Experts of a small language model: 8 layers, a shared expert of 64 neurons.
Below are experts of layer 5 (counted from 0) of a mixture-of-experts language model. Rows are named router (the router's row for the expert) and show model dimensions 0-127. Each number is 500 + 40 x the weight over its row's rms, rounded and kept within 0 to 999. Numbers have three digits each.
After each expert's rows: a language model's description of what the expert responds to. This comes from a sample of Wikipedia text that the model never trained on.

# expert 5
router:527443503532530489492513468502525477473516500513527538478486476484479538421595546503535482440505509540520546510481436494520518449438532508520441461500459489523571476540456439502523507521548523512441535553575456456519544518436496506412519571470496507489449475485463515493480508529536522499491618535573527556541392479439503427493464428521484490470469592550497518542476514445509451449534
Description: Verbs and verb stems in narrative sentences after he, she, was, or to, such as would, began, died, rap(ed), ass(isted).

# expert 3
router:490476488484558425527468549510534453510477409563504562493541517476553501520480557464500473482462504508545428504490514493529527528504510446470480518530560438460506570485501495506531429484475479475531458506568422555499485528588557474471496483519494571521494518525505517532573485481580510540569574499604431491431500589550495498561513426503467512500496513450538568482467507522481512440499
Description: Inner word pieces of Latinate and foreign words and place names, like vi in vicinity, iti in Curitiba, ti, ci, si.

# expert 57
router:537538481466443540514469469507524527505482507551472624552475526473472465525458511554495552482509494469439470514461597520547538477528493480572471468521520448448513457520457517501519587466522511494578543462494520534475569475474499490527493542472456501519535401430421434514523421501482484516560456469561433468478559515520467501548534465482525492504514480586550568538463506507516564510481
Description: Pipe characters separating cells in wiki tables, mostly between numbers in sports standings, plus semicolons and month names.

# expert 44
router:507468501516510476444481511472502486509476504540521532527605502503588489521491486440454498519577476521470517512505565464543596448486543548501505510530434527526531535498481537542513415491473416518444461524503471453536531533577569502437453541503465519440560490530564457549522531532563494474572501542487528489471421499502562523557458404496549530490466460477506511502460470416479534482500
Description: Capitalized first syllables of foreign names in species authorities and credit lists, such as Ko-valev, Gra-ña, Ja, Pe.

# expert 1
router:548481516417495475536490451586539478475461513535490561466551474506547507475482504514565508534531560441466482471494469491563445495490492466442470599492540492440575479468497517552489411532497463523474509462549496526504538505413443491549461489548494522500486513483498552464488505513559479493451566545450498474501516472551522528485476567527424523530495452535398493523553509372473526537491
Description: Line breaks, blank cells and dash separators between rows of wiki tables such as election results, squad lists and rankings, plus list-starting words like See, Preceded.

# expert 17
router:520491482544536490548468497496533486480453501483516445501535490524582477451540420480533513539474523478527480429516558520460463421522446516451468487499511535472550570483517508545519504497471438508425458487555532463465447543479461415442490533527468555512460439478523581442573462516490478454542463505512463515516510491549476521472461562475471454539609468394437561480481549466525504490466
Description: Dashes, parentheses, degree and prime signs, decimal points and digits inside numbers, ranges, coordinates, ISBNs and statistics tables.

# expert 24
router:559504520467531530460522476519553467601412520464495476501522461464553552555540553450465521555500490514561526517486415460433436487469542558480495539480528503446515511527472523459475476536511529528469467572410551474540422432513523485520480482537450520536482423506557542500458457506493521432522475452494536520507510470550507537499553597499459508550558516446481510487492498523477501577431
Description: Paragraph breaks and section heading words after ==, such as History, Species, See also, Early life, Government, plus clause commas.

# expert 52
router:450551467524474440505484510540420480458508581439558447506513474526487525558480547527431536515530485465512508446538544402520429461473460495530529527495523523500548573501541537407482444515570493479466492505547532532474509495489524513481518499540445428485558495507486466479519498539445423533579459472551475435553565432510533458427543469529470456527508537514536490475508523565557513533518
Description: Periods, colons and equals signs ending sentences, labels or headings, especially dots inside abbreviations like B.A., U.S., D.C.

# expert 40
router:420432454489451456516467497506556539557483507535471517464569530475454489456457424555476493537500496439480502548442481453511464486494506526514513501534508528505564546562546477503518488569470443536477453411494448499496508431533418507454564478529479516582546448506453550456575465489503443413538534531506436496546453524463448518461521492439513497506554534525499484513543548505567519549520
Description: Line-start structural marks like list-item hyphens in infobox-style lists, table pipes, heading equals signs, bullets, and the prefix pro.

# expert 39
router:489583434531452487506392555435498521540539443471463477515523498506505520507537552435522447491486477522500556516518448476459451440450524478564520493498522568544503451483462568406455555564538476464507466554479493479569507616499453504530462501512467492457534494498489482457502471518572504546473548518541560508459526540460508491456499512525469516381547505438487471494506493443520473503509
Description: Auxiliary verbs, connectives and adverbs in running prose, e.g. be after "not to", been, has, which, almost, virtually, quite.

# expert 9
router:486493496505464535537445488506541474529558524548536492450451450529528535587417479535528436507439512520511515527445486561531523583587475517526443473413439447555454507516460414485524477449479473510532485464470491495467501559447557495448522516526520434482518532561508478520425492480495483468560450530394508506427488499508493491529476505506467532552475449510429542512572443525516487517523
Description: First piece of personal names, mostly foreign surnames and given names in cast lists and tables, e.g. Ag, Fern, Ed, Sul.

# expert 31
router:493468543512493552456437442481516528511480554414450498541490467511506499531539451534493514511478450505497516511496501492528529540544541515563543476478501507562439537494510463420449469557492501463450503449579485457550523496528448521551553453517431393517518576468426491527497569503569507489510524468490500532529545505511452498412496534509578522412525523412490434499503489427453468487461
Description: Prepositions linking nouns to their complements, mostly of (Hall of Fame, Order of Canada), also in, for, during, between.

# expert 20
router:546524559537516544494372494525491527577541515481454500497508467505555531503514545459522533499516492538462538509455504476481483511579522435574538506494514553477492494511477494410438488537542437503454539550407510515553493527513470536522540468533396461497490521555500497480512501528529533498441589502469511575488576569522462481475505536535530481517508485413498458510540509419536417508521
Description: Forms of be and linking prepositions or conjunctions in running prose, such as was, were, by, after, until.

# expert 59
router:569428480460454526542496431482412472453547559461524510527493523502553469484468470558484383495524503529492519510473486550468590490534456511459513482488475486522493469420503410507481470467445419426476486523541510496529552545414495543493464504471443485498537468483458511477491535527446471485492436492476499548484446486478463506533529505502468454451566421498559516460556452540552486557543
Description: Initial or internal consonant clusters like Bl, Sch, Sh, kh, zh, kn in Slavic, German and other foreign names, plus heading equals signs.

# expert 41
router:466504458534548493549457533475449510481502575509527467526512441538483501491516533547440531557526531523509503433550553451499435449466466478543512488491486507439592617479519481467509445508491499503494449486546570549449471518442530544421535456509479474471524489489510443539525460558450411442568484486542497474537538439487510494494558551517471532494514565495499513485571515586565551501468
Description: Sentence-final periods and the equals signs closing wiki section or article headings, e.g. charts., ==Background==, question marks.

# expert 21
router:514557453544490527508356487480508546563505463557490423505473508566481512490554525497505474503478475564472534536504495483502479491447492482585511511438488577488519527477488497476493527463458586554495476548548533520510571567394450488528534435438476439446498578487492457537499544490571532551509507499492496512509467530444504506492503407522478512403467513529466490471488509449470471512495
Description: Function words and pronouns inside quoted song or episode titles, like You, Be, We, Will, plus ordinary prepositions in prose.

# expert 19
router:572534531441489512495577479486504500582525468561503519539567507474438437497517560494493481499439502510537537446494522444472491460533482447463558556522432489498518496455554559587541563458443491525509493534449527470447513478480516518459499520448488534507515511500543478485523433478471562507509494521470534475530590450492570479589478479486418459546470486614469510534546526515515546561533
Description: Closing parentheses after birth–death dates in biography openings, closing quotes, years like 1972 or 2015, and sentence-initial He or It.

# expert 26
router:513422540448487530521431433524538491502511474512432578520449547573486457493485456432568496513547513473545467480569525559509518497443484521526447514479472534554464472552495537520509478569433538540508488532435541534508502419431514512473481455505499491519512469473425460540475444509473523438538434499579462507478503520555508421514533490505549509459458523572555551529461543524469568509533
Description: Pipe characters separating cells in wiki tables, especially stats and results rows, plus semicolons in score lists.

# expert 58
router:498484589486507505439585545470478464536498477523481537503521543422483500458488554478579578506474501492534471538534445530574485485487527487529531462550524491478489501566549465463564457462490513477585506514567457479509490529539492527462473514573462482513419505518477508481474514525521567445547555554577495472541450488516514540503545476431555496488404448447509547534523487471524462426423
Description: Middle syllables of long multi-token Latinate words, mainly after prefixes like con-, dis-, ex-, re-, such as disc-lo-sed, interdisc-ipl-inary, mand-ib-ular.

# expert 23
router:523478490564593535441495434462481498495532560483552558501487503487574537474492488520467503561531497492503497499491472564511462516507489552509480438496464498499497384482534461538476420472479449521530486525557472460556412592466491461493423472524474503450470488490464491489492495573447500513427445520448544506512425410454489542496481521469508445494487493518576473505411515511492524437443
Description: Short first pieces of words, often consonant clusters like br, fl, p, h, R, especially in biological taxonomy and species lists.

# expert 28
router:506474519523527458442593442610541507511509529434508540514498534510509458461490494473540460452493502489467435518584433459528566430490445554460440528454528508444492469474505530523504480480554518553553473532496530523519528493463476540441461506551544500450508476494481503551457479484415516469441478516548560426505437419540524471491565477528450428497525547490521515476502474506514558468583
Description: Early and middle pieces of ordinary lowercase words split into several tokens, such as qu in quartz, amp in vampire, imp in timpani, tt in bottle.

# expert 7
router:427471407495557477464509548566541526510504472444489508552491474554483403515467523488485464501537482524508522568564540498449505482534612491419514494532532467498538481507557470473530440505477484426524465444560525576473541464555472439526454494497533480511521495500489489521446544451485533449541520525556468483523459526436497455501468471522560470462433498461471447489526557538513446406486
Description: Short vowel-ending word pieces inside longer words, such as na in gymnastics, ta in metadata, che in geochemical.

# expert 35
router:479458507519494492457488599509524474547528443545548481493471506502547445474485524492496558528521521445503471538511496535527464538415536513466472499532499470464499535518497541506505439441439430466530503542506502515449510478511546440505506520455448523468426504593529448500569560441557502478518605471592495488485476571459507544515509481473481407518418457433466530574518527464485490436520
Description: Mid-word consonant-vowel syllables like vi, si, di, gi, hi, ti in foreign names and longer words, e.g. navigation, Chihuly, legitimate.

# expert 53
router:488510489521450495534474437515558507463564449418502465496466540489490484534448486516533450535488558461518489504484452584459553442563436533520424480546586531556469468464558426426547463494551448479544536510538487497554525571455454524465527480540488494496462523510582555461467504538488480512523443572541548565445466477484449527532487504480435478496481421511464549526538486492535507502506
Description: Raw UTF-8 byte pieces of IPA, Cyrillic, Vietnamese, Thai and Chinese script, plus table cells like 0, dashes, not, than.

# expert 27
router:510422434509500533483507546434469545525484528475505572514485445456538470508454457506579543484461522552485506496469454521510548556586487453566518401497508464508475497584565488571553499506496499494438475487557497544452436504456537521550437452520511470540443524552467462484477534545534577503463463547512553483509428475481491482484512527562562495488490481441549439517473506538559438509494
Description: Mid-word pieces with c/sc/st clusters in Greek-Latin or foreign words, e.g. sc in cutscenes, ric in Capricorn, oph, log.

# expert 14
router:541504511512456552516569493512551556444534481484485474530536498513422460502460550495442483524532509542453490528460427474445541481532479458478523557518502479512476492514430486528547514483425493460566532545508558600494531455455443472516491583444558502513509475502555531516451453495504502524489496520496465430565506484486496497593472570545534508618566567489477462505531512473443492423492
Description: Nouns for creative works, performances and contests after a determiner, such as song, album, series, set, round, match.

# expert 61
router:537562417505487463490566435595460530402553469470504476468463514480460515494464458473575532481544489443500515420497537468543475492536436492588459492564570540476441586477443453522537466472480519577515552487540535497465499454521534531493517548515492553508560430451497553529509516457452485460490499446502447503503461581489482449525488496475535476513531498529502523514510479532529541438477
Description: Month names, age numbers and born, aged or Succeeded in biography infoboxes and openings, as in Born: 22 October 1957 (age 68).

# expert 12
router:490536448525483517555440535457485503589446468515535469432486517494571550491523537478449467588443514540487515498456495459477439493523548476497547497494462498507437507530532552475493518518556591558542481590439508446527571484553487428515529441553468478514475414539453554452537493534546503479488442475550494522464586500544550490479482523505453485531544541472476475459459484566497485536469
Description: Commas and coordinating or contrastive connectives joining items or clauses, such as and, or, but, while, including, ampersand.

# expert 8
router:559576515478481507544585501490514517436468543531495448553548495450460427523484528525487486539514527535480531548518430426546536492546477452515550480494498487418466499466436499484514539518400525496489459568422504491465552512485502508449531542478529473509507449500525480489503400540475556511554480519447458448574458536524518486610507529491509457592501503496456449510549519494471479434489
Description: Common nouns after the, a or his naming a role, work or part, such as film, member, director, version, season.

# expert 60
router:509449521510431533515620538532533505433460599496455495547513469457461494474532484481483566536480510500499549520468465532468547507465466505490519542511535531482582525525430524549496559516525552457495454502537528471494486519595468531544541499476520450494528534522478511542480431562476481527438434509479510414536439536554560480508482537528484570425397487454526493471427513516519508509499
Description: Final pieces of common nouns and adjectives, often family roles or descriptors after the/his/her, such as father, elder, behalf, singer, new.

# expert 55
router:561571526463538517459618499481518515425541507474518522453520504500484516514515518538452461453550545481560552453489485431477503503551479496514511514528528523499426536416468476558509496520477478449452561549473493508493429394490525523508516472442549505515498480499587518495480461453449498518476463481561488513488455513496476467496459553541517547583515467507542489480586549596452494469419
Description: Nouns and plural endings that close a noun phrase or article title, such as football team, club, Championships, players, accolades.

# expert 10
router:468447492493577518484558527478463474512404489522557463499496492475576548575467474536557444493472494537442474569503523542469532508447539495517516475467484483514499517535515554483468542558509570536566451526431521541485515515508454479534497443496473475509511472481431500508499495452485479469559513437465560472418587488538551533436458481545512515430550495599530482448496417479510477471564
Description: Articles and possessive or demonstrative determiners starting a noun phrase, often after a preposition or verb, such as a, an, the, his, its, this.

# expert 11
router:473443529516498472470581502540481498458434496544476442485511458532500549587491510568551474431512516525445474538531578569449578543446499547507524439485491507503470525523547534437520527536493526536539507475447540519481470493527459524496536463491509499495505523498526467457540542434474469424527530454448581504416575438514542550467471406558508483435538492549561499468483449483487471487519
Description: Articles and possessive determiners opening a noun phrase, mostly the, a, an, his, its, their, often after of, in, is.

# expert 45
router:451425500485565466457477468442487486518537500468479526487452543551545478468443472548499436589545538554501524528496505516482524496535504521499531526595462520477574442452504470448496467426448502524549458489485479525509502500491485446502441421488497480519483424454544518533412561499516514520412494517567554504518466471468494592445465556503544470411471549522520506483450478545472524546463
Description: Single opening letters or short onsets starting a word, after a hyphen, slash, newline or table bar, e.g. f in futures, B, T, St.

# expert 32
router:542448524540519523513525450502517535513467496494510500444461417538491522550458418521475562490441546531463515549451514491571538588527518404480551454507477431480524525505490514550507489488504541493520453506549481492563458524440522537456526445535532560538449526560486522553481425477458535526453560549521491475488397521480541525540507530478523518552538601518546468475496460505521499445425
Description: First pieces of split words, often in sports career prose, such as aut-omatic, inn-ing, fresh-man, batt-ing.

# expert 18
router:468586497477441423546475544460524533535508489501459508446433473487505455527463480530518524522503454458500466489518544519530428490549472494522532552456541542495528530568520540434473478520551482471538524530531498478465606469501519445481515480538484501530501440538419496472527421482574477500586484523492542501485554532539540546548597455485446476531434538560492506578448508574489518553508
Description: Pipes, semicolons, colons, dashes and periods that separate table cells, list items, date ranges, or the v; t; e navbox links.

# expert 13
router:437617490490492482460585551473467491487511504481495458517531539488530469480522523403486446439434491589592540515488404462422469471489507489553519472543497544502457450446481533502499576479477495421557548486463469473515483494518497466548463495432558537557518486445548488449476415497497505513523476467548505512557487514506489531537473508491432493588491484468507501493522555523461537487474
Description: Word-final suffixes and plural s ending nouns and adverbs in prose, such as defeats, expenses, digitally, plus abstract nouns like services, education, law.

# expert 34
router:559534505453542468477538565493553478442534463493583454479501512556455479475491460474566538511497513432511534437547562576490452483560517485519488545474521543471549613491511545531520518530446466488474595479516508494474478577457449492455508561461500526503483501448608513504526506459460446492471462492468482452435582477555467464513491576477434508514521505542473516474493547496523514540455
Description: Digits and numbers in tables, sports records, scores, statistics and dates, often after a dash, pipe or colon, such as 12–14, 3–5, 21.69.

# expert 48
router:539524495448547489506472499460505489480524465556557455492480467475424464472541503417496504539443521463525556462529518478469414499493465503440536553483529494508538456486587597518479575448449447459488506494485537472509471544510464518404472538536591522499454492477542533458504498502497516521553424502438467445493575459508483478500475508508449494544470461607422545542562504494466482528511
Description: Digits and numeric pieces in chemical names, codes, tables and figures, such as locants in 1-3H3, 25.4 million, Roman II.